config.yaml
normalize_top_k: false
vocab_size: 9570
qk_norm: false
parallel_block: true
beta2: 0.95
lr_head: 0.00404
decay_shape: "pow"
Below are experts of layer 4 (counted from 0) of a mixture-of-experts language model. Rows are named router (the router's row for the expert), up (a neuron's input weights, with its number), down (a neuron's output weights, with its number) and show model dimensions 0-127. Each number is 128 + 24 x the weight over its row's rms, rounded and kept within 0 to 255. Numbers have three digits each.
After each expert's rows: a language model's description of what the expert responds to. This comes from a sample of Wikipedia text that the model never trained on.

# expert 59
router:116077151131153096142161128123121054120104146110132127093173136146131101119135173117100087138138157101122125147133130065114140123069115171128158133112059126151111142125194132114118138119115128119122138149123115136152134160137136109122146134118112148152123116101100131137098124142178107128163124117143097130147133113122105145100156162143166116120108105144195137121146128147131093126102
up1:106175156086138112120138140096121126133150129117158073091134094107149168078112134152175114143142151162142144135152108092125117103133114104143123125109151143095158109105139105155109119175107092174155146130124127154113100141104089101127124100123149116153156121104130157086115106099165109131179156109127147083118124147144143143120134101117137138091114174129087139145100100157118120117154
down1:137153158147136101115100120100119142130134099131131152113148162129105143143114128119093151101102127153094115166126092182147165127095149129074136155084112137117090135119131111130100107095159179101132086123099094080129160123118135137106135121147123110090117113124152120119139200139103134159078157156142102173128131096145119132136134130065123142114148111129124118109145133134128132077107
Description: Year first digits. First three digits of a year after in, parentheses or table pipes, in dates and census text: 200-6, 201-1, 198-6.

# expert 56
router:130164120164111118109104142146115145137167125099123118109101120145115113154111125134146157145135133107146096156095172110112144147131134114135118126087079140096184191140133091132131083176098135127135135131164141132153133117148119091123095125131120160122127113126127131103092106132147140127137182109109174109164180141113121105111110103125109091104092109179121186162123145097147120112118
up0:120115126110132128124150149157132110116126089124123113114140132134166101093112126107119124114135104148132107124137163130123119137143128079071105143092098145109139114101163111151041110130119143124106137131138086145142084102168098117120127113127162146128121114101133116138124157151104108091117183164139135116136155124133107153128146094088154058160141103104173123137132172144091149109091
down0:086149117148143161124136174137152115181137135110136130155115148164137141159102156143114150131151114154140145142131124159131151113139133116086116121118099143080067114115151051134115098132115148190163139132141125141145142169146161161102181143099112141158154160069131112107126105108118124142116127141139121110121171140116145118134121098148146121114133079136091136118127115113165125160131
Description: Word-start consonant pieces. First pieces of ordinary words after the/a/to, often consonant clusters like st-, sh-, end-, w-, as in steward, estate, endlessly.

# expert 24
router:149118147093154151076083120186156099108137153124142098122098158119142107110159134094149143108173123134136168074152098133111121122116123154116100092148117112144155159127121153089147128167129132118132105139125130153080147146154093157098139108115120119118131132114099093123146175129089115149111134083126155156161141146120143117181110155126148140159126125108113164161102124092143116088128
up2:080141073124155113139160101141181095149146116124092154137103142141107171149121176122145101110144128103139116116151100159108157134094119083116089109085098137130120096110131115143146057116122161114110116132094147105127158134127143113137127156127112104121130140159073128156145122123141138131131122144146118134154083111124165124122109111104158162115169137115143135110161075129160145157159
down2:126135146119093143140085126138140132116085135117109108060152113132198145141119124143117131160098084156124202103137128130119134148144123148139104152131104148117115152168154130139159147141133085100109153129106109175088114122118151145131134127105153151108100133125114126116118088166092108175127117129121122118122148191129113119062117118130116130132123158079142135125096100138134147144099
Description: Word-ending suffixes. Final suffix pieces that close a word before punctuation, such as -es, -us, -tion, -ers, -ations, frequent in species and taxonomy lists.

# expert 4
router:107099118161149109127140133118139146094142089136111144159105094115115097148121128091092125138135113122099162131131166124144148118160176094111118160141135113138104132124135148155097134110168104113132089152159131184164148086134137106114110100149148115135110108123173136138152099189159169100081106137138141169115148149139105156122114113096139113121105142116121106196095107138102151145122
up5:135098086115148134086107143128114143116134116191124145116095084187092127162127086126121105117104145109126100152135162116159103159138136147117139167114132146179139137130155137116124120149132144125127096120109127137106149099193088153136114149125079153108082145088147148110126153157152126115130132146123071131115084137122141159119107122100119112092094125127130147151095112080124147135141
down5:082136163134146117131100145081125133099146093141153161109125135157123101128076172123139185127136122123110171137152148153125158146104151126151121139160119096135147131159111135153109117083097089132128092131159148122111120142123140134102130142171187136152158140141137116126156138117110111087107094117138109117108097144181107113116151124103131109105054155150091100130129150093118114146124
Description: Determiners before nouns. Articles and possessive determiners before a noun phrase, mostly after prepositions, such as the, a, his, their, this.

# expert 51
router:147137114124120147146102161150135140119116156176164157129162142140138137130149161088115095123105115133110177140135114147117163128096146136106175125156139157125088133118121118107164121117134163096158108101102140117090151098105120174124156145101112110118090102153173117143157107103093096144159095143152102132146109081087145111128120119108167115103089127140147106130158083130147163090143
up0:123104127068110148139110112145143114095146134103111136082155158146138124142104089154110136151124084133116065143163076106102125123112127127095108094136121158091111151148145134160126181117113123086155139140098102129101125140152119123077129128120103134165137101141110150087113146156140178102149095140151135134076157109119159149127098131095112099134155108130126160154140147135131111167129
down0:164142172134163104130178121103139129131170123138091103137128121132122150163135114135139141116157132166164154106092155094149104054146114125166124084111111100109136097143151112098127141148130142174112148118097145110138104177129140116148125132119156109081136159147109156137089110108133124108119126149083134109155124124151091116153135149188122163121159152148121123089095105151124129112114
Description: Line breaks after entries. Line breaks and closing parentheses or bars ending an entry in match results, tables and infobox lists, such as after scorer minutes.

# expert 8
router:134133117134134138138130134120103071093099141130130145145166121143125148127101161117152176129134103129110155084111097147130111119117124172108173104157113162138089108128164150105184142117101148138137090156140162143106134141141148124106145084093112117085130131086144132150115119134076100154151103135135127189157124110140129114096174123144138140116143162109126085136141140131166150079149
up0:133081069147121083113140173115104112145136165136139097127097130119125130117106147142142135129130113173171084124126148152086081108131111094178129111112093125106110117194106138112123080120136165100120133113122105131128136119167138130117170114143099126144151143129139147089104103137092154139127107123153088135128119154161152167092107133122096103108136154134162104105126117111112113172145
down0:088089113085132142145158139166162117108126136124104126153120099150074178137158160090151145127113098129125151123152106119100117099075184159127148105164121137141157105094121129120118139124114128147173122082112134118117112152111112139096126127138113157118087162136117156119109117102152116148127105128125118092139140171104133085158164128068152114133089119164112147119127122149166124105142
Description: Clause and line terminators. Periods, semicolons, colons, closing parentheses, heading == marks and line breaks ending sentences or list items, especially infobox semicolons.

# expert 30
router:092114088147127103172184134152129133135122137154125167140087132127121094115104158107116114140149156137153155155086123083122085132108106121126128166109141108120095180172206105096166116137154106094098128127122132143162146125174104132145166146125148159141093123116154108103115121145116133148155106142129106123115117099153123107114172118107161128131140138092125095144139150112107114106139
up0:146138126117167122121146117130139140100125135117121160134138109130153086146132134112150101105105132140141124149152123138173110149126111144102107077150129109075138131106164099152120098142167151152170107154147132119088157161159074163113097134115132106164120124121101133156105112178112150136138132159121143115120124177162153098142152179068138118149139143103134182148110109163113139131085
down0:106127130166105151136133159166096113131127081158131096112111158134123164143121147124126154115147146111139143085129097157100134136130146168143150139119120124116084160112158161136131119171135099176119138084115143118159143081094079143087182151143128139100119098133134116106152164125113134156085123093150135127172109108125113130123104096199125107109131139128120117143095125099135111114170
Description: Place and country names. Place names and their parts, especially countries and states after a comma, such as England, Canada, United States, New York.

# expert 53
router:135128160088121123138122115133127109153119145114117123097136105136148137115105107146108135111140136179114098107103144165141106140074122132155103115114162108165137140109121126152136140109151142166120138089142135153152078156137076143125102122153123121133110152105094146137158193085126147076090143107145154095175109149077123117116128146120103172135084114143124159127127146121069154150106
up0:134117110127107086146126141152114115142115119127096101109120138086151147101156097143148128162073168119158108156094165139081144106130095108101115149097117133136135138083119106129139154101110132131132094106102172136137120122155080108108163147129108081125093141125158118129129172107077104100130104154154121127094134125156129154111141124111114096145085131139137171134111137193105112137160
down0:107099113136117132149099113124143141182142109105094125116109115141121132124118103106156134099155124147139140126106163121116143133141123131124141154107126121139138169140134129129166131121207123106099156132080062114102134123166140125080131124158149107068135106121123121132129126132117170155122082121191108118142099101138094149138086125143115175096147137115169146081125140134157142140083
Description: Mid-word syllables. Middle syllables of ordinary words and names, often before suffixes like -ing, -ation: ped-unc-le, Qu-est, c-oc-aine, Ca-uc-us.

# expert 27
router:118107126149176091082123100101120151107110137160083132139142132139115150151108179113145179100129153088147106120116117142146156093132137105113132093159133163140097111118165134165094151164124140123096136058151129140174129136122135103133153127134141080131150153171096124145119116139107165105121174129125113121140123121158130106119157166133147108112134104094132111091099165128101109150143
up0:172118106105126141129123103108115105126125111115175131108154133092138121163123112075123159106148097130128127133134107076171133133134157143142156155129139120166088141083106119144082084140151114155123096097129105148159135170093113170126116169160162150134096132161114126130143089115099138173159131134106154090105110120151166114170120130148115117149141130178091102141137111138125157126135
down0:146126137167089102113110097104201116127174112112127107135115127154136125124149109155181144109162111137125152127172159142112120093136139102091130129121151159135104093142157121113142130073074119149138169103116117130158141119123141147136112125118115121110086055099124122177086145088150127120108138109120148107125147112135105156127094155152129125105156100112172110137111125098125131158130
Description: Hyphens and connectors. Hyphens, dashes, slashes, plus signs and joining words like and, or, New inside compounds, such as in-universe, Forty-one, student-led.

# expert 45
router:148114150128121104099110085178143134148115140134094099142106087136170158091136082117096141055113104153116123131112104117153126129147148148098119090132122141096155091135110131104128138144095107103117160102143130132111121112133093160154166118139162153165149178140109150126129193099101106118105137109126156116176096118169150114118120129145134177132129148144121141149149112145155122115126
up0:118124153136133140126097127130109098135144087126108090136111103137134129126104130113136124148134110145114127147099132135097133129145175145119133138106130130130143126091125139076146135132106114146157096151126168151136117097129134137165150097136110072092130120163152126091158164137146069156138061096149108121150100182136136150161131082133035118118106152128119116128149144084122121104149
down0:140135175149136162103149100125133152109112174107146146109125143106141144132160164092125123127168103168148170165089123110139185185120097079132143143104136120150147143149116103139151150118101150124098118104140138139093158095066099139147111128126149143115117158116137124127097162121143123128091127114137110116094161084126137156127118172101156102128133127110154154132131103129090153168105
Description: Foreign-name letter pieces. Letter pieces inside non-English names, especially Slavic, Indian and Turkish spellings with č, š, z, j, such as Chak-r-aborty, Sak-k-arakatti.

# expert 28
router:119106164106106144086147108166137082128122120120145093132145150103136162088090108133117114099136103134118135105155105140177153146097097099153120102133124120134180133109108137145166141142139108122096123091119117152128123152123112102127099105158109146137118112126113121131089191156111110113106114086156177155164140155105155109126111147135102124157116202151125177098117130117143153140126
up8:123152114159166149096131104118094138104131134123087154109136109102112116121165151140128107166113125147152146151102191116127116174121124099154109150152121117140136083160125136148134118100153109152118122128110132146126118149116128113108136134129103129136081106139177143190154141138119090112091147066160130103117072124153131140094116131152169096098142147169146109086156090133148119148140
down8:176098135093128137148129148156067135123160122144146133141124115111171113113070111140090112114120141146086104110111116148188125143116100087104129111124148145158119150140109160129126121139083148177140122100100110129111098127117125157092116114106138109110167165108136135108118154105154105127101172143122113095154147151129151096119166178116118098130110151137114152089126129134093124178105
Description: Mid-word fragments. Lowercase word pieces inside or ending a longer word, after its first syllable, such as fe-et, ev-ac-uated, con-struc-tion.

# expert 14
router:126123100140116139156113141113123134153138100121122150122112119109066103141112171115146166123156122094138150118137130087102082139134167142131157162106133101162109118132114118126151140105120159133165082159110126150162124131113147141164108178105094089094137116120144092134142117166161132106087111148160111164106147147136104124125120082150160125099078127106131130187142155169124148143097
up0:133132131161144091127118073095116134146132139152113124085123142141068148124126154155141146145147102113117131109132139152153113161119171105099093127149129107113142171174116186161155109098118134128125104098122116142118127102156090147132118151129110122142125133150162085102124142114138184120115156121104098120112145114136165136126165095122134152095110125112129141110128123082193189168119
down0:124139143124088088143116160093122106140168107108137107151133178108149121136116151137071097145116125125130145147119172133113089129108123168122161157159120124185129139147123122085147143139133134147121110132137146101155153132166124159086144124124197109098138177131134116106135140086144097109148118106130144097114130161095151114168136169164094074108141141143121153128153137138156102133136
Description: Articles and music headings. The/the, heading === markers, quotes and media words like album, film, song, released in discography, chart and season articles.

# expert 9
router:177085155131115123105116073186129122105157143129088102101118160126156167133132127164095145106142120139150115111132121159156146123086157118122111118163154110105175151109116126119156114166108098111119123098155102151116125120121101083123113121166121146154121104126096119151080171139112111134130152089161175117112162140116139110129138124106138105111084122135093171110124166110101116137108
up0:138149144136127130108102113092156129105089126154116119158133130096165126102137113144141133116143110128070124100136109142111127088124142136124116149149086136110138124117107106139162119118110089170136185146159076102080125162117157121108155158154120110094131116097079116072111127117125088121113126119092143130126127106089105138149199124121136110097139106100188129129124097090129116127119
down0:098111097126150119124125158127116154189120172147147136107133085122109172155093108123122131130124150125134161105100183125106118133136177090070143116114186128128120150130116140106111127126131119127114104111161112160125090166134118087116105103132154100107120069106147126121177090160142148132133143129112086108123102120146086118112107124151143165136140100141120161091142143167104121116114
Description: Mid-word fragments, no space. Middle or ending pieces of common English words and place names that continue without a space, such as follow-ed, Glasg-ow, Her-z-og.

# expert 2
router:100151102128134114113138127118123143135116091113164113104107069144096113148146102077158141148113102115145101137128162136099164112152092097161114158130144110095096133132140132115100108125176170138128158153157109129121105100147127103109083115153170160101156123140122158101141145156178154079109094097100164168163114124120127144129135125146141137138166114140118133108086151131133106159100
up0:091152116137107149102140126148128120137100136122161170151128075108140113152128110104113096120168109079143110058122118138141133180108123154097116072164119152132096159134087132111088113147106112081157142125129122114152095149134131139130144144101115124080164136142133140144092136147132158097145088133083123140128121156189157140121149160121092126160117138119148130116140137154128100136142
down0:106123131126166111134124114162142151134111147141132151138103077145044096091141138124138143124124136158120131139157134140134130140172115113113135143095142125117148113144145130096107139162114174152091093141153156167121167115142112130132151091117165107116132094129161115113134167115118086135157171062145106119180141106129162135125110123099158135123097144136113088101136126105083132137091
Description: Copula and negation prefix. Forms of be and adverbs after them, plus the prefix un-/re- opening predicate adjectives, e.g. was, been, also, unconvinced, unlikely.

# expert 55
router:110175150085147147143129153100097115145114130128112135056118139137135115135154128119137122130156133157153123136150151079098113119114141161135146168149118185139139137114133133064115136140095112124207129149123099096134135124109139096108151123161135076155120091105137097154158179148140160106148097128141126143140152102091143110113103117112105126105120119118117131144163092140168120136144
up0:105125141108102133172098145120147104152119132131113096121123167118166122102112107115125113127108116161161138144174116141147142157116097077116169123102110131186143149110144139117140101111137145151140149090086124132119106086103134144142107124172163110138112148117112102130131120105107138144114115126132120139159136081109183112195151127135084075102142162107153161120157113166082128130138
down0:150103100126136176115115137124119154103123109141155082167129133100116114144171137092156090165120147182127100133171088151142133177103141147101141156117133106094151137116195173126156183173120113139123120167154106108153140112146125103103135132129116102166168125166093151102113131156130136103105104143123146134138124148096131107126126108162127119109125139128133124137142124127163094087119
Description: Table cells and infobox fields. Numbers, table separators and infobox field labels in tables and lists, such as Total, Career record, Born, Location, Country.

# expert 19
router:129145101175127145143116150122108128149111092105147143083148117140081159123147118134153095153176097134099116138154148117128154133180100128119117090107101138127122175173122125108111140141145104153127111101129160145160120144151153160108086064104101130102166120095180157109121135134101139129164128116087121128154138147098138097108101154126100125100149129108135137135119125155166100099167
up0:106142123164126154128130163142086120096166129120171159117130139154099103131105167122171129130142123113113093131146141144109120158148130117136153131143129185171128148117083149104137070109144135164081145086092120117122108089182124155113134134111119152144117175153143112121137151148103132126141102086158076131101116138136114100137147132144143165115080150173149138140119096131131145157123
down0:123137106108151109116154116156186128133157135160105145102102113133140123111136129181131130094164140094151098122172097130150105116157150139145136162133147117098145092142162169072156120108101118090138146095145114112110112126135113144153106150104135147101101115122118108135147181169171152108130142111101128075111139156120136143109147084131139128187088115130133165144149124111086126146133
Description: Sentence starts and quotes. Closing quotation marks and apostrophes plus sentence-opening words after a period, such as He, It, However, There, According.

# expert 37
router:156148117105142141132142117123131082120130093127134115127148124085155104090099086129142128122164118162117145068139150160154110146137100154133121134102128126124154141115123161143135119155158121149103137065101150149140098140120115116104155098112147161129107190113113134162121141096081131120078125134086159129157110134135147107187113164096093139131128159129130176102131093124157139136099
up6:133108137118133100134095103128111124116153130148115166142103111117167147129127160116091132140141127129145116084148092056103131111138077159125124094138128095121115151139160134122120175144102139104150148104136144157126094172116157105128140103185107092116097148116101128143120117120122085138102123206142171139102127134130115139140137115143149137131081127101131145109183105158126131158168
down6:124107141118135073136106107159130217121128134163127135114167128114123119124105138186111121118090109099108163139165149178125135088160145118153132144132136132154086140146128138151114088148132089126118155121105103121141114098110155157138135146109178148139150107163124116102121116133151119125109129100134121174145116141147130094092182109105140119079142111126111099125128126140136142162184
Description: Mid-word suffix pieces. Inner or final word pieces before punctuation, such as -ism, -um, -ity, -ology, -idae, often in taxonomy and abstract terms.

# expert 6
router:110165163137139157127107155110111129154126108132125127079131113105118123147121125141155119164154130127135120140101184095109142141169105156148109162127131161133115153134137095069121137146126128158192134140114104114143143149097127104122082120156129083108127130085137135106100172126141130124138129075117107161139137151097118105115104164142154108094156090156081147167076145107128114141099
up0:144124110087154120101133118100135139153136128070135141110113121092111156090128139153127133110117141100162122103096103103134100155075153153134164113150124149172098114132120143103167161167154182118126151132137147132157131140116149082100144091098118133124123133090154114167110171128156118107095130137176111123105066141149136128118102142143120100132111135096134160176129106111131120127082
down0:075132153154104133133105152146117154100096124100112137092138091119146122141147110136104128154150118074137113141207134128095127131096138159147084124143109160117122113155131152074168145124106147118183113127153168142144123154150127093124100107155128104190127150145108103121102160150157136160128081106124116136102153128140132122111125167106144141141170131123112116154146103124100110125147
Description: Word-initial Latinate prefixes. Word-initial pieces, often Latin prefixes, opening headings, table fields and terms, such as Inter, Pro, trans, con, Genus, Country.

# expert 33
router:202103136140135097171101097133155136128149121149132118117115140136147178098142108130089167105097064139098122130126117127180116121132176161134129130126123111098176135132093151154140131128123116136131146098119119139094123114125106103099175072141129145132095145161116167135123191118086108137121156114145167114119093118121135110126122129144116130152106114120106179144132091129129112144105
up7:164178149102076105069109129152143179119162119111090112125106144179099147124147116151155085131138124141149120090117129144113133122164145101126119101111145137126130134075124128110204144122141164154139135124114119140152111149088147088155131122157144124122112132120127122112129140150102093116108145145132147110145136075118139146088142139151113142137166171118154107144112114124165170095150
down7:142154163100134122133113146055139106151139136120126187141103094157124100139110133149119106156172118119149120151155089167127116160141098125103162130160162167098113098103098121106109178102105117111123118103101122166137147123104126104154155112110164122150138129097132146116108145094146168116098119171142119103137141115125178140110146125139153132116110151175122178141103124113096126101152
Description: Single consonant fragments. Single lowercase consonants or short pieces in the middle of split words and names, such as Cater-p-illar, bib-l-ical, Istan-b-ul.

# expert 62
router:129137109105133082090179113091136103127158131120072140136111150135158108118124148136139151128093158089145168101055117114148101099122157159119128116128145114136109111152176129150122115099141184136148147137064138113099174111079106147133142132124154075107135133123107128144145128171138133129131102161138117157112127150152121113176120125136158128127102110110096131135166124121128150114138
up1:105119127109134132165095115093097128115143165111131109116145087105097190114127074108127109115119131123123123100129137131134143114101134134197118144167140151137093104151123111118133096158120141107107107135128125122101177145078063095158119106179135121101098145152105077112148150106142139172123147145122104175134125162132137169108118110106083135121110102118113122116112119129121128159112
down1:150128097149151137152170096147152090149135085112162171126154135153141165109159171115102140148160130159104142103163147130103113094145078113095120152089088122087120111096128133100140159125133168128142115140142121094072113165130132153148132094145106125137169135101122114154108117155112100118172136106124118082124106153128146100138159107144148125119168141158113121150138121131150152140094
Description: Compound and number modifiers. Pieces following hyphens or dashes in compounds and ranges, like 3rd-place, COVID-19, 2019–20, 4-8-4, plus modifiers such as federal, presidential.

# expert 47
router:132115148122139125178148151118098102147111145117107117120126133138136123109174106171114142071095150102136136126134167094130120135095134178163148156115082159153088129139115136076117159130124133101193135151134144118113151161122134119106145119138145107125104156102102133104075126152123136141155131073160094156187150124113108107112133122141135094097130104130178104123108113123108154125142
up1:107135092129170144099117143135147152138121122109107112108153097105120112077092102105122112128160121115129104142149126148145084161139119131142134153156127089151127059138126128211126139091115142126137101139171108129132123156131132211155133126166122148122121166136147110160123142101107137124109105087164136098117167141150120149123108150112131139132093105144136163116157131116160125083120
down1:132144123149145102135097109135167129122099131129113145128122158185081135082104094130143131128131147118131155116120169149135130137110157135168156154105146132201088078118129155137124149124093110102106125116137127113154168156130152089165134150154106104159123132133100117152116150140112141133122158115114174144132108191110100108102133145122128177128126127158113144079152137098151164160154
Description: Decimal and statistic digits. Digits after decimal points or commas in percentages, densities and vote counts, plus units: 90.2%, 19.7/km, 1.9 km, UTC.

# expert 34
router:132135085112116105125141124130115153135129151135128173141104140100168117119140156144137144112086122110133108136135090147122156159147159098096130128139129155110129117088138124132110098130106112131112152120111075105147093154142142138166145172067146114120133126160133166101170117144110153107175136144086123133093100144126107149152165120103104172123102177083135108120166081140123098163163
up2:128136133081110116121127197117098139100116117149130143107129155147136107139090144098080120141116112130119106133115158132153141140138121142099105089136130183131158151101158131138084102134098099150090133099147157138097126121129083090067173114115131139164179125121111102158137173142162145095171163083092149124148142109148096154157127116125121114144125131122145102134105135123113113132144
down2:131182095136152115170117156108112101113132177158105156143141105110132101129136147101119096107180154145152148151106150102141102112160121071142141173103126141107111095140123100147110113121110131122136105100123141158094161136133133091123154169108139061138142122187150136143166109139093130139183137111095097107126132128149137156160112121128141147131108151119130156096150096115110120120143
Description: Personal name endings. Given names and word-final pieces of personal names, often foreign, in lists and tables, such as John, Andre-i, Alex-ia, de.

# expert 57
router:099119130150181103157121138139127107129096133114124155146126161153104101111119120137125141118089152105161149149124132102106106128112105148136145125133072169160099180130177141079135127159095124137184124148138151092170155131148134147136115141080174148119112107129109118114101111139116142165144151089130100132163136091116088097078140111147134147114143114153170118105154149107138145153110
up1:142145120151124115137143185106087175123119114140105119112132134128137149155119115145140173145126108140119119088120163159116156103105177140045066151122126109163168101140099154111139146149148137173171142157106167144138123117114144142156143153112164114110123110112135116160118133123148150085123174112147123170129113134142124151110131146073157117129094121123119140133147094121144138144160
down1:101078144183190123088152138134152077126130127143187132142149091131132157127119124118154137113123107141127127112090151110159101127146127122165138104141104185127129159130141135151123132137155108132151083150113112133095124136086123144107100110114124150172124125112150168100100141133133119145180125115090155123132088071139138140137133078092123119156117140131110126121122148068146134123134
Description: Numbers in scores and tables. Digits and number pieces in tennis scores, table cells, times and years, such as 1–6, 7:22, 191 of 1910s.

# expert 35
router:114132103166130105116146126109111143091192082117103123136120135126140119122110133102137129134136147123114169156150182138130176103151179086122121127084137136117123144104138162143101134128163114100123100152149094176162149089107143093113127116150143128149120106126162155128138104190169152087082118140108112131109128156140086129128128107096130108137102148151125107144099096121085137098124
up5:102164099180144088092120121176114165134139134114110084070142135171106129116114121156125147137172133085139095102137147140142098084117092136083115148150096100125152088083109098114105109142133120142119091125142108118114075138107123153126144117145094138127129145134167121104118125140116149086141122160146129115148147122136149098135097169094137119143158128150130105134077169128128133112122
down5:143138145112146102136121111108064122155117128128104158122155131096119087148143148093101203132097156139152147156157160110133124164103134146122143129089165132121115135149110111206133154120080125093101126147133137125106139089121099114142152132094157139105119131090111125134106128156143118171175119080100102151084112155136104125165130139136100144129096114117131145117142133135124129139095
Description: Articles and determiners. Articles, possessives and quantity words opening a noun phrase, often after prepositions: a, the, his, their, two, several.

# expert 10
router:147092129101127150142115137109137145108095155133084172127120108153115126138152154148121145098097134177118167094143089121127104128112133141121166094153148150084103102147126137123160144083137139094137135133164162146120125165130148130108147144090130079125170148135115134136151153103095133130139137120095099128159121116170121131100189080100160168133130123082172102111136117151148112111155
up0:083105154119108123114127081137101113092116130183139143092125095120128183108149124114072104132088140170125157118143098146165110152107088158125120115138093128140114150105147088116114131168135141145130138181132123143151125117141147152131108127147110107157118111136103156147128162173107094093124175149097147109109128116120145143114144124129123110089162096108122128106162118089116185143140
down0:076141141113131101088164139135122075175123130155128118154148157155131155116146138116095141098153113131089120105107104141157162085138120127120121141169145120070121105113146116133133114158123112127141120142097182130085130145117134117106113104129111111103092146152150116127115056167080102120154119123136078099163116088110162152123079137134145097109139122139105115153138121117130137138107
Description: Punctuation in tables. Periods, colons, semicolons, pipes and heading equals signs, especially in tables, abbreviations and lists, such as c. 1800, U.S., ==.

# expert 60
router:106156118151121162150086098126093156130104118146107112113126142091086132167104130110157137148159130117138090122130152100138129136163099096112181154120126103156158115129111103159096089120155126115101112147141149180125116094126132145142144135092131103123189113130114113141055105130108149151108153139102113161115139068161103177145120106142106141116132150155136151132134133139085136144118
up6:095124117147180165140132139170115107112121098117152104138115128091113174130097118116115119104162136139098126094107133167094132120145112171126108119138070151138145106121129153096118127141141139129197088136123077156090095091155069125144121132122106154092134117130126144120122116144102144169133166160126120127136186122115121124089164129126141150126135124114087166112148112132165116134109
down6:114121143145135161153145148141117137087117073111178132111109103102155114124137136133154109157118146130123106165118113158111157101139124142120153144158094134136108128125103122096123143163075155172124149128156072129166131118129151098108133114125141151091153143158078106088060133104113102108109142162106135126145102156096100104081117139149133144151145125097129098104170149119149148149105
Description: Prepositions linking to verbs. Prepositions, infinitive to and relative words that follow verbs or nouns, such as done to, described by, worried that, which.

# expert 20
router:118145123134130148164181174134128133129119123115101189093134089132106091098161080111085142111066146127156140124082158104137136147120118148164138123113147151154126116124155140103119139146106151113167157163117130094119122131117130088142160186160128129123142132076169117137081124126129111108112127121140135127099141076130129112098141122109154141119133117129182093108151147140107144136104
up7:123106111128147156113141101153147114142142138116140148129121116155133120144168138101137133113101121133121139168080160122140141126125103135180112127145113116138126145113102079156147098149154131131116158153131088130127132169122144143072154172182126119075082139113145114134094144140104127096119098140141115070149101164133147128098142146187144173193131129128160125169118100140116112105118
down7:146110130118126137112104136135096143166134136121127092082076111153201128107097137180134155159101110156122121132117122126146117113114142163113151136130110115161130115116134122168104166095143145071151142112096123112132103164100140113158122131105129124124133115135089114159117119114136116151137101116129100166177113134144115114149134096113064153063142151126095128117140080101133134138085
Description: Dates and table numbers. Day numbers and months in birth/release dates after an opening parenthesis or Born:, plus numbers, positions and codes in table cells.

# expert 42
router:132142139140139131159110134134138111121119080116148122107190113147141088097144137161159134155176134116142121150081158097111129123108130149128110168079103117141127142161115101099134087154139133182146123094115132103166143152116136111146093109139102127120098130097118123047087121128157132136151172119106109090153152138100123122131115114139108129137123089161161131159096138090149123156132
up0:113099094127122140184132120162090140144118119125123095129109162160156143112117082144129134118080150133059144103122130125166167098151124111119143174119139110143110100168075118143137117143099138142172136103113124143109177158138159142132111112130116122104095102157130131139164145112099161147143079118144151120140099137089138147104132141139074121146129156120103097128103140098116175145130
down0:119108156132106080151141137156113172141122164130119151109108144131143125132119160129115132113084085163097178112122146143139118114150109098160130130169143127143116148143146128133141109161153114118122097208115060117100105136149111125114109128107164135074173176127172108167158123100102135125143090137144167112152140117107138142146103108107126110128141164137132138144137132147158151155113
Description: Noun and verb stems. Word stems that take a suffix next, after articles or determiners, such as own-ers, comm-ittee, particip-ate, advertis-ing, partn-ers.

# expert 17
router:144116128141138143146138137132114148133126158124143185160121124144147131114166118103113104063081151144154164131104134098137107133123140131150149103143140143155110134146155148065118119131108155099164159114105118100097156143117144146131168137088183106121145146123152116137094103176165099149113100141118088101134145088121091122141121169136112135098138156129149092128158099134109141075102
up8:110135121154129112101106144117101150160133129109118153133097151154116153108118169117116135168097141111184137101135132115146156120145149113098133101137120163155147097147076127133099127155114101114151110090163081138128099095130151153115101078141109145098174116126127153125172134123157144096117125118147143116107123093139127130121117172146199124138162134105156138151111163089142167085153
down8:190129128113123162139133151117132133127128124137138089120144145119187121181160097144121171099148098112116147130137154148132135171139104151137117102093118099126143152085135111130123144113100131164165105139105102130079140146130116147101146149133141114140102139127131127133131156204150103108154110134090073114087159126135138064106107112129116128110105131132109109127157112075127129166104
Description: Table cell numbers. Small numbers and pipe separators inside sports and statistics tables, such as goals, wins and points columns: 0, 2, |.

# expert 43
router:149117099147159106091161101143133113142142130143147147124141140124112137123140164172152138110089114118106143145118094126160099145073174118125104118109114103105126091125128119155120113104144082145136175101114084121128075159122135163118143172113140086124113128148122152120174121143127147129161140151078113115095111155097095149164156104131127142143085168078170110126129133154109127139151
up0:110136129119103115063124099138134125062124128143152106128160120113141146135129149155114112112143081108104139155108127158137125154093114175132139116151132081129117107148146112129149154164131090182107160134111155144138091147074146125144152122127132114157191135074146134128098129129125109137131076127096131108147140138078105103115133108160140140102093152152125152132139162170132161132123
down0:124126118154183117142120156127148148122102115179128142133140116119127144093127169108122158122107106134119176127141120139092123164152172101103091139131134141113125132160100127128114117131112164078125110156121073127150147106180136122118157122125130160116073156137151127119136159137103132159169123160120122148087140132123145127124125136086160163200102114161129065111111114106124163135120
Description: Name and title words. Common first names and capitalized words inside titles and proper names, such as John, George, James, Bad Man, Super Bowl.

# expert 44
router:142122146117127152112139106129131126144132126141151116065145113124136111094111137152101116125124139142128109136122168140113147138108090113138132119080107148162167154115101137125165161166148143119132149127086109142142122156124118130102064089124127150116113144095107125081072126156147141166140101085161170108149160154104147122115130171140078095125124108150092198138108141123120164113126
up7:108126083120130116122106151135121148080048146121165112085119124147151174117117156129118146123084136135082126183070132113110122149092120116168114148123136101152135148160124126122091168068149139122099148148104085125122128134130122121141121079061122131123159148131119089104131134132098132119134104113164171130143102142120108157147129124139101144133126133130142150121125093099125130146123
down7:144108113127126117113148119078134137163106080123106120056169108103115092168187113116111143150114139149093131138086125132117106132070104161182122090119168111147143127111098116106081142151125135112130133091158092092154131092143133149129103129139161086161112097125097121108119150124114128141126138118134162135114083132153131139101109166118139132108126114129154145124135115120141153089147
Description: Mid-word fragments. Middle pieces of split words, often single vowels or letters after prefixes like re-, inter-, comp-, as in reutilized, computer, intervals.

# expert 36
router:179094128107122136094095069138159105146154122144136109100133112159176142113129129146111118138145116133116122104119119132142097127125129155128117110129098114135166132155116079135139126121122155128114113090116137122134152131120097131114164075144112144138094123154141119149120152109144136153078129155166123091142120152114142094190111153148113113190134115141128134176088082068172137105137
up5:142122148125151110122149083105153101098124115123133119132128120148136147070126094099121156097101121101154107121136155088120103126138112123156158115164186132124100077082132122113142120153187137101150168168131107091130113170144115110150111090128115107104110149105115162105141114123118116095159108120147134124149139131133127119111121085107123120124108078177123154160141137116143113057132
down5:111148127155091115146125153123100147138123094118104148118129106122105135164138112121109148154107149119134134137109145104099105140142162114094141111105145135133138111151122156090162131104092152148126155143157111133095096105129085144147128154138117147119098121098107157093123142097118168136111131129123134094092195125114124152146108160132073148163120064139076081168141134145119143135198
Description: Mid-word stems and suffixes. Middle or closing pieces of common English words, such as heart-break-er, cont-emp-tuous, -ator, -ment, -ness.